Below are experts of layer 2 (counted from 0) of a mixture-of-experts language model. Rows are named router (the router's row for the expert), up (a neuron's input weights, with its number) and show model dimensions 192-239. Each number is 50 + 12 x the weight over its row's rms, rounded and kept within 0 to 99.
Before each expert's rows: "mostly gets" lists some tokens that are sent to it at least half of the time; "comes after" lists some tokens at least twice as common just before its tokens as in all text. This comes from a sample of Wikipedia text that the model never trained on. Tokens count by the router's weight.

# expert 9
mostly gets: "=", " =", " 34", " 184", " Preceded", " Website"
comes after: "\n", "=", "\n\n", " (", "\n ", "  "
router:51 54 38 60 43 42 39 56 53 47 46 47 53 59 59 51 37 55 53 43 40 54 35 49 52 40 46 65 31 46 62 60 67 47 61 36 37 58 51 88 33 68 57 56 26 67 58 59
up0:34 62 33 67 36 63 52 41 71 60 38 55 42 60 46 44 51 43 54 59 34 37 21 57 62 33 57 24 46 49 69 56 49 52 72 51 60 56 69 66 63 46 48 47 62 57 31 37
up1:50 60 45 55 43 50 35 50 60 32 39 57 49 51 68 63 43 48 47 46 55 79 60 70 50 45 28 66 42 61 63 61 53 34 50 26 49 60 29 49 67 50 83 63 54 51 58 49
up2:64 27 58 50 51 25 51 60 48 57 51 66 57 60 44 56 45 64 38 55 59 41 48 39 25 61 31 41 69 49 64 55 42 61 54 64 44 41 39 57 52 62 54 73 40 33 30 44
up3:44 43 43 56 41 57 63 65 42 59 30 35 53 52 43 66 44 46 67 42 31 57 67 34 76 35 65 39 60 60 53 41 42 47 53 13 64 65 47 51 36 24 48 42 51 75 47 70
up4:45 61 46 42 44 53 38 48 66 50 36 58 37 51 53 41 53 37 44 58 48 72 49 45 45 34 33 46 36 64 36 44 25 45 80 34 49 35 56 46 30 45 49 53 58 52 41 61
up5:43 62 50 60 46 53 64 39 61 57 44 18 56 71 52 47 40 50 70 61 81 72 42 47 56 51 38 41 49 38 52 60 53 36 45 62 48 71 60 46 36 41 29 53 57 64 32 48
up6:33 51 57 62 55 45 49 36 39 62 49 49 58 45 35 48 50 44 54 69 31 69 61 44 52 55 40 55 71 47 26 68 85 56 32 61 48 56 54 79 22 61 46 43 54 56 42 49
up7:71 41 57 49 55 42 62 47 40 71 51 36 38 19 52 65 50 28 27 64 54 70 51 45 49 35 53 64 59 43 47 66 60 53 65 41 68 44 39 50 42 79 58 67 68 40 47 42
up8:29 72 60 43 51 46 84 37 45 40 58 39 55 51 70 51 60 35 38 55 52 48 26 50 46 49 42 40 61 33 41 51 59 46 69 65 78 52 49 15 31 62 58 45 49 69 27 57
up9:52 43 39 60 56 52 34 53 46 58 83 52 63 35 50 60 35 47 45 66 42 42 45 36 82 48 63 62 52 20 48 37 71 36 58 45 57 31 40 83 50 44 53 35 28 74 49 39
up10:72 29 48 36 18 62 53 46 68 45 32 30 56 48 39 31 54 65 37 46 33 44 63 36 49 61 63 47 51 58 66 46 63 65 45 43 36 66 33 47 55 56 39 75 79 68 66 59
up11:49 63 62 41 45 43 50 59 74 49 54 53 56 68 35 41 76 54 54 63 50 72 59 49 32 68 42 63 41 55 51 37 37 30 58 59 72 50 58 67 47 43 53 64 59 48 36 42
up12:54 60 50 21 24 71 45 52 59 26 40 53 56 51 45 69 37 69 72 44 75 39 52 50 55 70 52 76 62 69 51 67 47 59 42 62 41 59 36 46 36 45 51 67 61 36 37 50
up13:49 38 56 38 40 49 83 38 61 60 46 60 41 43 50 52 44 67 63 44 47 48 69 52 43 34 56 40 54 57 75 35 31 22 29 69 73 62 42 63 29 24 48 48 35 61 59 48
up14:49 40 42 55 43 34 65 82 44 39 42 58 38 48 28 48 40 55 47 56 48 45 44 45 73 47 50 53 47 69 51 42 35 48 54 42 55 72 33 55 46 42 41 35 43 47 55 67
up15:53 80 57 57 58 52 55 46 48 31 49 65 42 37 59 39 40 58 57 48 58 62 56 54 51 45 50 41 48 71 45 50 38 55 43 57 50 54 54 31 57 51 54 55 30 36 55 35
up16:38 53 38 46 19 61 66 40 75 43 27 58 48 55 46 52 36 60 46 49 55 29 62 65 70 78 64 61 51 47 53 38 54 57 51 63 42 69 41 37 46 60 49 36 41 34 57 38
up17:61 42 66 36 62 50 45 28 43 58 43 45 39 52 53 50 67 64 75 57 45 67 45 57 73 35 56 49 71 65 63 46 40 38 50 63 63 42 62 45 52 43 28 69 41 81 45 56
up18:51 61 68 63 64 53 44 62 53 61 51 29 53 27 45 39 51 55 50 72 47 48 37 55 37 66 31 31 42 68 36 72 49 42 30 56 33 62 48 48 84 52 46 52 57 45 54 40
up19:36 51 49 44 55 53 42 53 48 43 69 31 40 50 62 38 42 36 52 54 36 43 31 53 44 59 48 40 46 47 44 73 47 54 68 72 57 65 27 69 66 55 25 43 53 56 59 30
up20:60 40 68 46 51 72 46 47 50 48 49 48 42 48 42 56 50 70 47 34 55 66 52 42 72 54 24 39 44 30 66 52 50 65 60 60 36 67 48 56 60 38 49 78 24 34 36 42
up21:51 58 60 53 59 41 88 53 38 57 52 60 58 56 55 56 57 53 59 48 62 53 43 47 60 43 50 63 38 40 48 64 63 61 62 44 61 56 50 64 48 53 51 57 46 43 27 37
up22:47 36 37 58 60 68 56 49 41 70 51 29 34 52 31 50 56 39 39 42 52 60 35 57 52 61 55 54 57 45 38 46 50 41 29 33 56 70 63 56 41 53 49 55 79 40 48 49
up23:50 72 36 39 45 49 42 58 54 64 37 41 55 47 46 44 31 19 59 37 52 48 36 39 60 38 50 53 49 32 60 55 47 48 57 49 59 52 24 75 76 60 40 67 53 43 53 52
up24:49 57 41 52 52 52 45 46 69 49 37 50 72 34 47 51 54 54 42 39 64 38 62 41 47 54 60 85 46 46 62 51 45 52 40 45 40 39 46 47 32 41 46 39 50 34 57 37
up25:45 42 48 55 45 39 48 68 40 45 48 49 39 43 58 50 56 68 44 74 69 60 67 48 47 37 45 42 28 53 60 51 37 40 44 45 45 36 42 46 48 37 63 69 57 43 48 57
up26:29 58 75 57 28 40 58 48 44 44 48 54 29 53 39 26 60 62 61 30 31 61 52 47 50 57 34 80 52 61 60 55 58 55 74 24 38 51 40 41 32 44 42 54 21 42 20 41
up27:60 34 68 76 36 42 44 53 72 56 53 22 58 38 72 61 37 51 68 47 56 43 49 40 49 42 52 52 35 73 59 66 77 23 60 46 65 54 76 47 46 55 40 40 49 19 60 33
up28:64 56 58 62 52 50 61 42 55 54 36 62 76 54 40 22 26 61 56 30 36 57 41 27 25 45 65 50 27 53 40 62 32 69 56 44 75 39 48 49 42 64 49 54 57 34 42 44
up29:42 60 49 44 48 56 42 34 69 42 73 53 36 43 51 57 52 56 61 35 38 71 48 41 71 37 57 46 37 60 45 40 38 36 41 52 42 80 47 40 72 51 55 57 56 54 47 47
up30:72 33 58 42 39 51 54 37 43 56 30 28 72 20 56 48 62 76 59 61 44 64 49 53 56 29 41 60 50 47 64 49 43 57 48 62 40 68 40 53 20 43 23 48 55 50 43 41
up31:49 60 26 38 39 46 42 42 57 27 60 42 46 55 39 44 50 54 42 31 73 67 60 79 50 62 52 49 37 38 32 48 39 65 37 60 50 69 59 46 54 43 25 56 40 56 48 43
up32:46 30 32 69 42 43 54 59 60 68 33 32 64 68 27 53 40 48 39 44 57 64 45 72 51 45 59 68 41 57 44 27 61 37 56 37 40 54 48 41 40 47 49 28 52 33 56 50
up33:31 52 60 62 37 79 61 44 39 58 53 58 68 37 41 62 58 36 45 52 29 29 52 68 52 41 46 31 43 50 36 54 31 61 49 30 45 54 44 63 69 70 37 44 45 75 65 50
up34:47 53 33 53 42 27 51 66 39 44 32 47 59 53 78 49 42 35 53 57 27 64 55 49 35 57 48 53 23 42 30 51 52 47 47 44 40 54 33 43 39 48 70 43 57 63 52 69
up35:41 36 47 34 54 52 48 57 78 46 53 53 60 58 47 61 75 43 56 34 66 31 23 78 48 64 69 52 57 53 48 60 32 58 40 59 67 25 58 58 46 36 50 47 27 48 52 69
up36:54 27 63 44 57 43 37 38 67 57 39 60 52 46 59 47 52 47 67 46 48 46 54 35 57 49 42 40 54 44 56 42 67 46 58 69 31 43 51 70 67 44 46 52 37 56 36 54
up37:57 53 49 52 42 80 51 38 42 57 63 42 44 51 58 52 51 52 60 54 50 49 30 31 43 44 60 35 54 43 54 69 51 56 32 52 55 39 43 66 58 39 37 44 44 41 43 47
up38:57 71 54 46 40 66 56 55 28 52 53 55 55 64 46 39 29 25 46 40 59 42 42 55 62 50 55 44 62 48 61 67 59 41 50 42 47 42 47 53 34 31 50 40 57 53 73 71
up39:65 38 56 53 53 43 62 43 42 50 34 44 51 67 69 51 52 69 49 62 49 62 42 55 61 58 54 29 41 53 49 59 37 38 32 54 39 29 57 45 61 50 61 65 53 53 30 92
up40:45 52 79 76 50 53 71 70 51 37 46 38 39 53 58 52 47 45 26 54 51 38 55 63 34 52 29 48 33 44 35 58 61 63 44 62 60 63 58 60 27 33 64 54 48 58 59 78
up41:56 33 77 65 52 40 40 39 65 47 37 41 46 41 56 50 55 68 37 65 51 51 53 44 44 50 54 53 21 39 49 79 74 44 46 81 59 61 39 52 46 44 46 50 60 33 30 41
up42:44 35 45 33 46 48 42 51 48 39 61 48 51 50 40 66 30 37 56 47 42 35 45 44 69 42 69 60 58 54 71 51 57 69 44 49 60 27 73 65 49 67 45 47 54 71 38 41
up43:40 48 53 44 44 42 43 29 62 48 45 36 44 58 35 58 47 56 63 65 74 62 51 45 53 40 40 50 57 39 52 31 63 59 58 41 48 57 55 41 45 58 52 41 70 41 38 58
up44:42 67 67 19 56 50 62 42 45 32 39 54 37 55 33 62 47 51 63 56 31 57 38 52 18 48 44 63 60 58 44 79 47 51 37 63 40 58 69 61 51 70 39 60 75 54 24 74
up45:31 66 46 58 52 34 51 52 48 54 56 65 37 50 45 75 36 42 37 38 61 54 42 42 33 51 45 43 42 55 32 55 60 47 45 80 34 55 57 35 51 36 57 50 49 53 54 36
up46:57 48 46 34 65 57 48 47 44 34 61 77 58 42 51 49 40 59 45 55 63 55 49 31 32 48 59 37 46 43 46 58 34 48 71 55 63 47 43 45 62 49 40 59 55 60 54 39
up47:54 38 61 72 27 23 63 54 39 70 52 52 69 50 66 58 44 36 47 80 48 66 42 58 48 55 26 74 79 54 51 39 51 53 50 28 68 46 55 50 37 47 34 57 50 51 52 55
up48:48 46 56 63 51 37 30 79 38 71 54 70 69 61 70 31 61 66 51 49 37 62 40 68 77 25 67 54 62 57 42 57 48 61 46 43 58 51 37 48 67 55 31 36 79 63 42 60
up49:53 40 63 61 56 64 38 50 45 53 61 42 56 35 43 53 36 46 44 41 48 46 63 56 71 63 71 65 42 44 40 49 49 40 73 57 54 52 37 79 32 27 43 71 64 41 51 37
up50:58 39 61 60 59 32 20 55 63 36 57 48 22 60 37 59 24 41 37 51 38 37 67 57 45 48 44 35 58 34 38 62 41 43 79 62 57 50 66 37 62 49 48 68 71 57 67 44
up51:30 37 40 55 39 45 50 60 57 33 57 56 63 47 42 36 55 31 33 54 23 53 69 74 40 68 61 69 43 47 37 78 51 47 58 67 54 48 41 44 56 50 41 43 37 52 62 56
up52:48 62 56 81 59 37 45 26 44 44 60 43 33 52 56 55 36 50 67 52 61 47 31 58 68 62 39 50 49 44 45 37 29 61 63 63 57 62 66 71 59 41 47 49 68 43 44 42
up53:70 52 58 51 48 53 35 58 59 61 53 38 48 61 54 55 45 60 63 64 75 57 38 60 67 39 58 55 29 56 63 54 42 64 45 51 51 85 54 80 42 69 51 54 68 36 51 51
up54:50 53 51 55 23 51 61 53 53 47 61 60 57 62 52 41 52 20 50 42 69 48 41 40 26 61 51 52 49 53 64 61 54 60 33 63 53 65 57 37 59 40 53 49 30 37 43 54
up55:64 73 53 56 71 35 47 48 38 46 47 62 59 35 75 34 68 65 53 51 34 42 60 41 38 54 26 44 46 53 72 58 51 66 58 35 49 34 55 49 33 53 67 58 51 41 69 28
up56:51 54 40 60 71 59 52 21 52 37 38 47 53 59 35 56 47 60 68 46 43 59 52 56 36 43 56 52 51 45 80 56 34 22 40 22 31 60 49 48 58 37 48 29 50 59 49 44
up57:46 27 62 74 34 50 51 40 64 60 43 35 60 73 30 40 60 33 33 54 37 61 36 51 57 43 40 39 56 42 61 47 46 37 78 51 39 45 53 76 31 55 51 66 44 79 62 57
up58:37 43 19 56 53 51 62 24 37 35 71 65 67 82 40 36 53 33 47 51 75 40 43 49 52 52 53 59 54 67 40 54 31 49 48 39 48 64 44 42 40 57 60 49 56 44 41 47
up59:39 46 77 41 57 50 54 47 36 53 38 38 51 42 26 28 61 56 48 40 19 62 50 58 48 61 41 56 51 38 39 49 67 56 49 60 56 42 56 19 40 49 57 54 46 47 56 29
up60:49 51 62 16 68 27 47 43 63 47 51 75 50 33 77 40 41 39 55 63 68 31 65 52 62 32 44 45 49 32 41 59 76 29 55 62 51 58 53 56 58 42 48 58 26 68 39 67
up61:48 46 46 39 50 46 62 56 75 45 53 34 32 61 46 40 50 43 71 65 47 57 42 54 44 60 66 59 50 37 51 37 33 47 54 50 75 69 49 42 62 56 61 53 48 45 52 17
up62:33 63 58 36 55 39 63 47 47 46 45 43 57 63 48 35 42 73 57 14 68 43 22 58 41 46 49 62 49 38 54 56 49 53 53 48 51 43 54 32 50 63 35 48 68 47 47 51
up63:53 31 69 43 46 40 53 39 29 67 52 43 23 51 44 41 62 35 54 72 41 43 40 67 74 35 49 34 44 49 49 74 72 38 50 64 61 62 46 67 43 69 57 33 47 39 40 71
up64:46 58 37 47 74 40 57 39 53 36 60 69 45 54 39 54 44 78 58 52 40 51 44 40 54 39 58 50 54 45 51 65 54 62 40 27 59 43 47 52 40 48 46 50 42 62 58 40
up65:27 42 58 40 47 34 37 25 34 71 44 48 58 46 65 51 50 52 41 57 51 56 55 63 47 40 35 53 35 28 58 56 44 54 64 67 49 48 59 48 52 36 64 57 43 34 46 47
up66:52 58 33 46 58 51 29 49 70 39 48 46 39 67 45 42 45 51 37 44 62 52 47 58 65 31 62 66 49 36 58 66 38 49 46 57 56 30 51 48 61 48 63 42 61 50 43 58
up67:54 59 65 49 53 58 44 54 31 44 32 57 22 39 34 66 22 46 29 67 30 56 63 50 44 40 46 43 55 37 44 39 52 69 59 39 58 47 50 32 43 43 51 59 66 61 53 59
up68:26 40 51 58 63 63 34 75 59 55 33 43 66 42 65 46 53 45 58 37 50 51 59 43 46 41 50 47 59 55 46 47 51 45 38 62 47 26 58 28 47 62 69 58 55 54 58 59
up69:66 39 55 39 58 67 59 54 38 41 60 59 37 48 36 46 48 29 50 45 44 48 44 58 66 45 33 58 20 72 42 51 53 65 42 32 55 49 49 53 63 71 51 37 29 79 55 36
up70:52 39 39 56 62 38 50 68 41 59 23 46 53 64 34 39 30 41 46 45 51 59 33 47 49 72 42 44 63 52 42 57 49 30 53 56 52 45 55 51 47 38 34 47 51 57 65 63
up71:58 47 26 54 54 48 56 70 29 48 26 53 38 49 43 53 46 50 35 49 49 59 54 64 44 33 52 37 31 40 68 84 46 70 56 46 56 46 67 48 61 52 35 66 51 33 51 51
up72:43 41 68 72 55 47 45 51 55 50 57 44 43 70 42 36 35 33 47 61 55 34 39 38 53 45 42 64 82 69 46 51 51 49 35 37 59 45 42 66 61 80 46 42 27 37 49 58
up73:58 49 58 53 38 53 79 37 54 32 64 54 48 45 72 41 36 60 33 73 46 40 44 43 47 39 43 35 52 74 65 49 61 50 38 29 46 54 54 50 47 80 35 41 72 54 40 40
up74:52 50 36 45 56 60 54 54 41 58 36 51 44 57 32 54 58 35 61 50 36 62 42 37 61 62 41 55 31 56 54 61 37 65 37 53 47 45 44 71 42 51 65 54 49 56 49 62
up75:50 59 53 59 38 49 42 86 62 27 58 35 24 73 55 43 42 42 63 54 45 53 49 49 58 50 40 65 76 63 42 43 55 51 49 64 67 41 30 60 55 48 71 57 60 46 43 41
up76:65 44 34 73 62 53 31 40 58 53 50 40 41 23 65 58 45 35 25 50 51 63 33 48 47 51 51 33 44 46 33 65 42 54 35 56 53 50 40 53 40 38 35 64 51 50 43 64
up77:69 42 64 37 51 81 49 49 27 50 49 58 36 62 62 49 52 66 45 61 39 39 57 58 56 53 58 67 69 50 49 56 52 67 65 58 69 44 53 36 71 50 56 37 40 38 66 59
up78:40 49 65 64 31 49 61 41 60 59 47 42 53 46 54 41 52 56 57 57 67 73 51 63 47 57 49 72 32 71 39 52 42 30 24 81 79 35 45 37 50 37 77 53 40 48 39 52
up79:51 35 51 40 19 49 44 49 67 50 35 44 64 59 56 37 57 51 38 30 51 47 39 48 45 16 55 61 70 56 48 60 70 42 50 47 70 61 44 47 37 50 55 64 57 74 46 76
up80:54 51 39 27 46 45 63 50 61 58 20 47 58 61 62 22 53 53 51 39 42 15 50 51 38 66 40 58 57 41 48 61 40 54 33 64 53 47 51 49 63 55 50 40 54 56 66 69
up81:46 36 35 55 53 42 50 51 46 59 49 67 45 47 32 30 53 46 53 45 29 55 54 37 62 56 67 59 49 65 59 55 51 50 58 60 42 44 60 53 52 54 44 41 59 39 36 62
up82:61 74 44 42 64 68 60 34 58 58 37 41 61 28 77 46 49 48 69 38 51 48 57 45 53 53 61 70 59 44 45 44 63 49 33 64 60 57 32 35 63 44 43 62 41 44 51 33
up83:67 51 60 43 53 60 53 49 52 49 41 41 39 46 38 52 52 74 63 57 31 43 43 50 46 87 43 53 42 47 66 50 58 50 70 45 34 63 63 38 46 66 38 59 70 53 60 47
up84:50 55 40 66 54 66 44 52 41 39 39 42 44 44 43 59 45 57 48 67 59 61 45 28 28 32 58 54 57 54 59 38 67 62 41 43 33 65 32 35 58 47 68 63 61 47 43 52
up85:34 59 61 70 60 55 41 55 57 58 55 41 60 35 67 62 43 40 63 60 60 58 46 46 45 58 45 26 31 48 36 47 58 26 38 47 59 44 43 65 67 38 60 55 26 58 76 51
up86:54 54 47 58 48 48 61 44 43 38 64 62 62 49 64 41 37 28 55 53 55 41 48 54 51 64 50 38 39 39 57 38 47 47 61 34 51 49 37 68 60 58 50 29 52 42 35 55
up87:48 37 39 50 57 44 45 47 59 62 32 49 49 42 43 49 45 48 44 54 54 34 49 55 36 44 31 38 50 51 37 48 61 49 69 53 54 78 49 63 46 44 50 58 53 39 35 59
up88:45 49 11 25 37 52 34 60 50 39 38 61 48 40 46 83 42 42 60 55 21 47 60 34 49 41 58 59 35 51 55 33 53 63 43 47 59 55 57 47 52 44 53 55 50 53 40 74
up89:47 25 80 64 49 71 67 55 37 60 20 40 56 47 63 42 62 49 60 73 45 57 51 40 34 70 69 38 49 75 50 40 38 50 54 42 54 44 40 41 67 60 57 54 35 44 34 42
up90:63 36 47 51 36 47 38 46 63 29 58 63 29 39 75 45 50 52 55 61 34 48 56 34 40 52 35 63 62 51 59 58 46 69 48 78 53 55 63 28 49 44 53 55 53 44 54 45
up91:74 67 52 42 49 71 49 57 79 39 41 35 57 51 32 41 59 61 41 43 41 52 45 45 38 50 29 43 69 73 61 56 30 43 33 47 37 51 62 67 32 39 59 73 36 25 32 45
up92:62 57 48 27 65 59 37 67 43 42 65 36 48 41 51 41 46 59 73 43 72 24 43 55 38 36 49 64 49 56 56 51 49 66 45 67 56 31 49 47 43 54 51 52 39 76 50 73
up93:52 45 70 59 62 35 62 55 65 47 31 59 49 61 42 51 51 59 58 57 55 31 51 43 52 58 55 50 71 66 51 52 47 37 68 64 41 41 61 59 54 54 49 56 64 55 71 66
up94:44 45 40 37 56 59 35 49 39 65 57 65 53 52 42 18 44 64 36 42 38 58 75 49 40 63 67 50 60 36 36 35 46 41 49 59 48 49 45 57 57 54 54 53 70 45 37 74
up95:36 72 44 57 62 52 36 35 54 64 44 47 58 49 51 59 59 52 46 65 50 51 46 22 40 60 65 41 81 47 37 48 54 34 50 14 72 53 45 63 40 40 50 42 49 45 52 42
up96:24 54 49 56 56 54 40 63 31 45 50 27 53 69 66 57 63 43 52 52 52 28 44 59 82 35 58 36 47 47 39 75 69 44 46 58 47 39 53 42 53 51 73 32 58 64 36 57
up97:42 50 23 49 47 44 54 63 45 59 43 50 49 42 57 40 34 42 44 52 36 55 52 47 65 36 25 36 47 48 46 45 47 57 51 48 43 42 47 53 36 65 46 46 55 37 35 30
up98:39 53 40 36 54 44 60 60 73 41 64 66 52 56 54 42 42 40 38 47 62 43 65 61 45 49 62 38 57 57 39 48 56 54 31 51 36 39 26 52 24 44 36 51 50 79 53 56
up99:43 50 55 59 50 78 37 48 47 26 62 47 46 44 54 58 68 45 46 38 40 55 82 58 49 53 38 40 42 53 54 35 28 36 49 48 66 58 48 21 35 42 77 54 49 52 69 73
up100:50 52 57 49 62 47 53 44 44 54 42 67 54 61 54 45 57 46 58 65 55 36 40 50 38 56 41 45 41 33 57 41 41 52 43 40 43 32 57 27 49 26 44 49 34 50 34 66
up101:54 41 51 41 56 46 45 48 62 74 53 61 54 63 53 56 54 47 34 60 68 58 60 19 66 38 47 46 38 54 51 55 81 61 56 38 53 54 60 51 36 71 45 33 60 36 43 57
up102:38 52 44 62 43 52 77 47 63 33 54 25 47 49 55 57 55 41 40 58 57 72 51 61 39 32 63 47 54 30 55 50 60 43 50 46 65 60 30 59 42 65 60 53 43 52 63 54
up103:45 60 35 46 34 48 42 51 60 67 52 66 65 69 43 51 51 64 82 51 59 64 52 34 57 49 48 47 57 79 46 66 50 48 50 43 58 60 46 42 48 42 36 48 60 79 55 44
up104:51 66 43 29 54 36 55 49 62 15 57 31 74 60 42 32 41 44 71 57 46 67 44 65 57 48 61 37 66 45 50 47 60 52 55 38 30 50 47 66 50 45 63 60 40 56 60 53
up105:52 72 43 72 38 59 47 49 71 66 47 64 61 58 34 36 70 52 71 53 39 50 40 67 49 53 54 51 49 68 55 46 59 60 63 47 54 54 49 35 64 62 51 55 60 37 47 74
up106:54 38 21 44 48 43 62 53 33 47 26 37 50 45 45 57 43 43 45 46 16 43 41 47 50 60 44 66 62 50 51 61 45 56 60 58 80 36 46 36 17 45 54 72 42 48 42 55
up107:50 55 32 64 23 37 51 25 60 62 53 63 52 39 52 54 45 61 52 51 70 62 61 57 39 56 60 32 62 33 61 46 71 45 43 63 51 70 44 64 50 33 36 46 45 66 45 63
up108:13 44 70 65 51 62 58 54 36 36 40 42 55 51 39 55 40 35 50 49 50 28 45 48 56 22 48 53 66 53 53 46 52 39 59 35 50 38 38 57 33 60 37 65 62 30 52 53
up109:67 37 69 40 48 51 65 51 35 61 44 47 43 50 37 50 42 50 47 58 70 58 53 54 74 62 45 54 55 49 72 59 54 58 43 32 33 43 39 67 60 59 53 29 54 46 54 44
up110:53 74 24 40 60 46 50 56 60 48 63 67 49 55 37 54 34 50 62 54 52 67 48 51 75 59 31 48 57 38 50 35 36 75 61 48 54 27 26 54 70 57 41 40 36 27 41 47
up111:61 51 56 65 54 35 44 52 54 54 22 25 49 54 46 37 28 32 45 36 53 48 26 45 68 50 54 63 49 42 49 41 72 31 39 32 68 55 58 68 45 83 48 56 46 35 73 38
up112:42 59 49 51 27 42 40 33 51 49 54 39 46 52 57 40 53 60 69 58 75 37 51 58 47 60 71 42 55 65 38 49 66 39 69 63 64 64 34 44 62 49 62 26 61 50 66 41
up113:47 54 38 48 58 52 33 38 57 50 48 49 46 21 63 39 48 43 57 47 45 57 64 30 50 52 39 33 52 48 50 46 48 67 44 44 59 45 43 32 31 58 39 47 35 47 40 56
up114:51 35 53 45 51 52 46 18 30 52 49 62 64 44 49 33 36 37 38 36 56 46 26 64 51 55 40 47 42 34 44 82 58 32 49 49 27 34 51 52 50 58 48 42 36 58 38 67
up115:53 61 49 69 48 66 46 38 57 60 32 44 41 56 55 48 55 53 38 57 59 66 37 40 49 49 63 41 43 35 47 69 54 46 33 42 47 42 42 58 47 55 57 60 50 54 42 51
up116:57 38 49 51 41 73 25 30 50 48 61 60 57 44 52 51 63 34 52 62 64 22 38 28 64 43 55 56 30 37 51 59 56 59 43 49 49 24 44 42 45 45 64 48 62 48 48 53
up117:45 31 47 47 38 42 41 43 58 65 47 63 45 55 52 20 71 60 45 58 44 47 95 63 52 55 71 47 56 45 70 63 37 65 34 54 52 28 60 45 32 56 73 37 57 72 81 49
up118:83 50 39 65 43 62 71 53 30 24 58 44 42 63 66 44 57 43 49 35 48 36 46 55 46 42 54 29 47 70 73 67 49 48 30 31 77 37 31 54 43 48 32 58 47 53 58 51
up119:36 44 41 56 48 67 41 56 55 45 70 74 49 63 51 48 53 73 48 52 37 51 49 55 75 50 52 52 62 33 52 46 55 34 33 46 46 32 62 56 57 52 57 45 63 47 55 43
up120:28 53 52 57 51 64 37 69 53 58 72 22 64 47 44 49 56 40 71 47 47 46 53 34 34 59 42 51 56 40 24 31 48 21 64 58 39 36 61 61 68 58 57 43 22 38 45 60
up121:37 46 56 58 21 40 55 45 38 55 52 32 53 66 58 48 31 67 63 54 52 56 29 47 51 52 41 68 65 58 39 58 44 30 61 37 70 66 50 38 21 47 42 35 42 57 51 57
up122:58 50 49 48 39 57 37 47 43 33 47 57 42 39 34 55 37 45 59 63 55 56 55 47 68 49 45 52 48 72 57 69 55 52 54 22 66 64 28 63 45 52 41 38 37 52 46 51
up123:37 36 42 51 51 67 30 69 54 39 50 40 48 55 36 26 42 59 73 37 40 57 33 57 52 58 52 52 49 65 37 58 60 82 47 37 25 56 32 23 63 70 41 44 42 54 31 43
up124:53 54 53 51 52 46 69 42 43 54 53 53 45 45 50 26 49 35 48 42 41 40 32 51 59 41 63 61 60 34 53 47 45 54 63 59 37 36 67 52 52 57 56 53 64 45 48 65
up125:68 44 61 57 26 46 41 51 21 55 69 41 46 66 35 45 49 57 48 40 50 51 26 55 14 41 55 51 48 76 53 56 66 49 59 48 69 46 39 78 53 66 40 35 32 51 62 52
up126:44 47 66 55 49 44 69 46 47 30 39 64 38 55 26 45 58 49 55 42 31 63 56 25 48 40 51 48 30 45 72 54 54 52 40 57 58 52 25 61 47 35 47 42 34 52 32 49
up127:41 58 62 60 61 30 55 50 56 49 62 59 66 63 55 53 56 54 26 51 41 48 43 37 52 69 55 52 38 75 39 47 67 42 60 70 68 22 52 56 56 44 65 44 38 50 37 43
up128:39 48 43 51 52 61 58 27 64 37 48 54 22 63 53 45 36 61 58 40 36 28 34 52 73 36 42 64 47 59 50 56 66 26 43 32 48 67 50 60 39 56 58 59 24 53 42 60
up129:40 32 53 51 44 38 35 44 56 56 61 56 35 51 50 48 49 73 58 59 50 47 58 20 39 60 49 73 35 46 43 61 50 59 59 38 59 37 22 54 43 54 78 27 61 34 35 51
up130:58 39 48 66 37 54 24 68 37 52 37 64 66 45 53 51 40 49 51 39 70 81 41 53 73 32 43 39 54 59 52 43 47 37 62 75 56 42 37 53 44 37 58 58 42 69 43 50
up131:48 58 67 39 52 45 32 55 46 47 69 49 52 51 55 51 70 65 44 52 51 54 43 48 48 64 47 38 58 33 42 51 46 55 52 43 65 51 48 67 54 80 35 41 67 50 28 58
up132:35 67 24 57 48 31 70 41 41 43 39 51 41 65 51 63 61 45 59 51 47 50 37 53 51 77 68 46 61 44 37 55 63 35 73 40 64 57 50 41 60 58 51 57 57 44 44 45
up133:27 49 26 25 62 44 61 23 47 63 41 54 21 52 49 39 35 57 80 79 59 31 55 42 36 45 32 60 50 66 39 52 61 40 67 65 60 43 67 29 48 71 69 50 50 50 52 24
up134:69 60 40 59 60 58 58 70 25 67 51 47 67 51 34 65 40 60 28 29 54 37 38 44 53 64 30 45 44 59 49 51 51 69 49 66 61 48 42 53 48 39 68 62 52 32 52 60
up135:26 62 64 59 42 36 31 44 31 49 54 40 56 55 57 63 44 55 51 47 57 65 45 54 52 77 45 67 55 64 32 47 54 40 48 52 73 48 46 34 30 48 44 57 41 47 44 36
up136:53 39 34 40 80 52 48 45 46 43 67 28 55 45 40 51 52 52 60 70 54 39 38 44 72 58 61 44 62 73 42 47 48 75 66 42 66 40 46 55 71 47 62 64 42 53 34 46
up137:52 57 44 40 40 65 64 42 47 54 49 56 55 36 63 57 35 72 38 34 38 52 57 52 56 40 39 49 50 41 39 50 38 36 39 43 38 56 51 24 34 41 39 47 45 43 37 38
up138:44 59 47 80 43 55 67 22 65 43 54 71 57 49 58 27 52 36 54 46 34 54 74 53 56 52 35 73 19 59 54 35 59 56 60 47 47 49 46 43 57 34 54 62 56 47 64 57
up139:52 35 42 61 25 34 49 66 44 57 43 57 30 47 54 43 63 50 38 64 33 51 49 49 54 56 70 49 69 34 48 28 41 60 50 61 50 27 42 56 53 31 53 53 27 41 46 45
up140:40 45 46 40 48 52 48 58 47 55 34 82 43 36 46 37 71 18 46 21 56 60 47 49 64 52 54 70 38 64 57 69 53 46 42 67 42 74 50 57 55 40 64 33 49 59 32 22
up141:43 50 43 69 59 52 65 48 78 47 17 40 28 52 61 56 23 42 66 63 60 59 47 43 58 40 39 42 58 66 56 53 58 46 50 50 49 68 44 68 38 40 40 64 44 52 55 33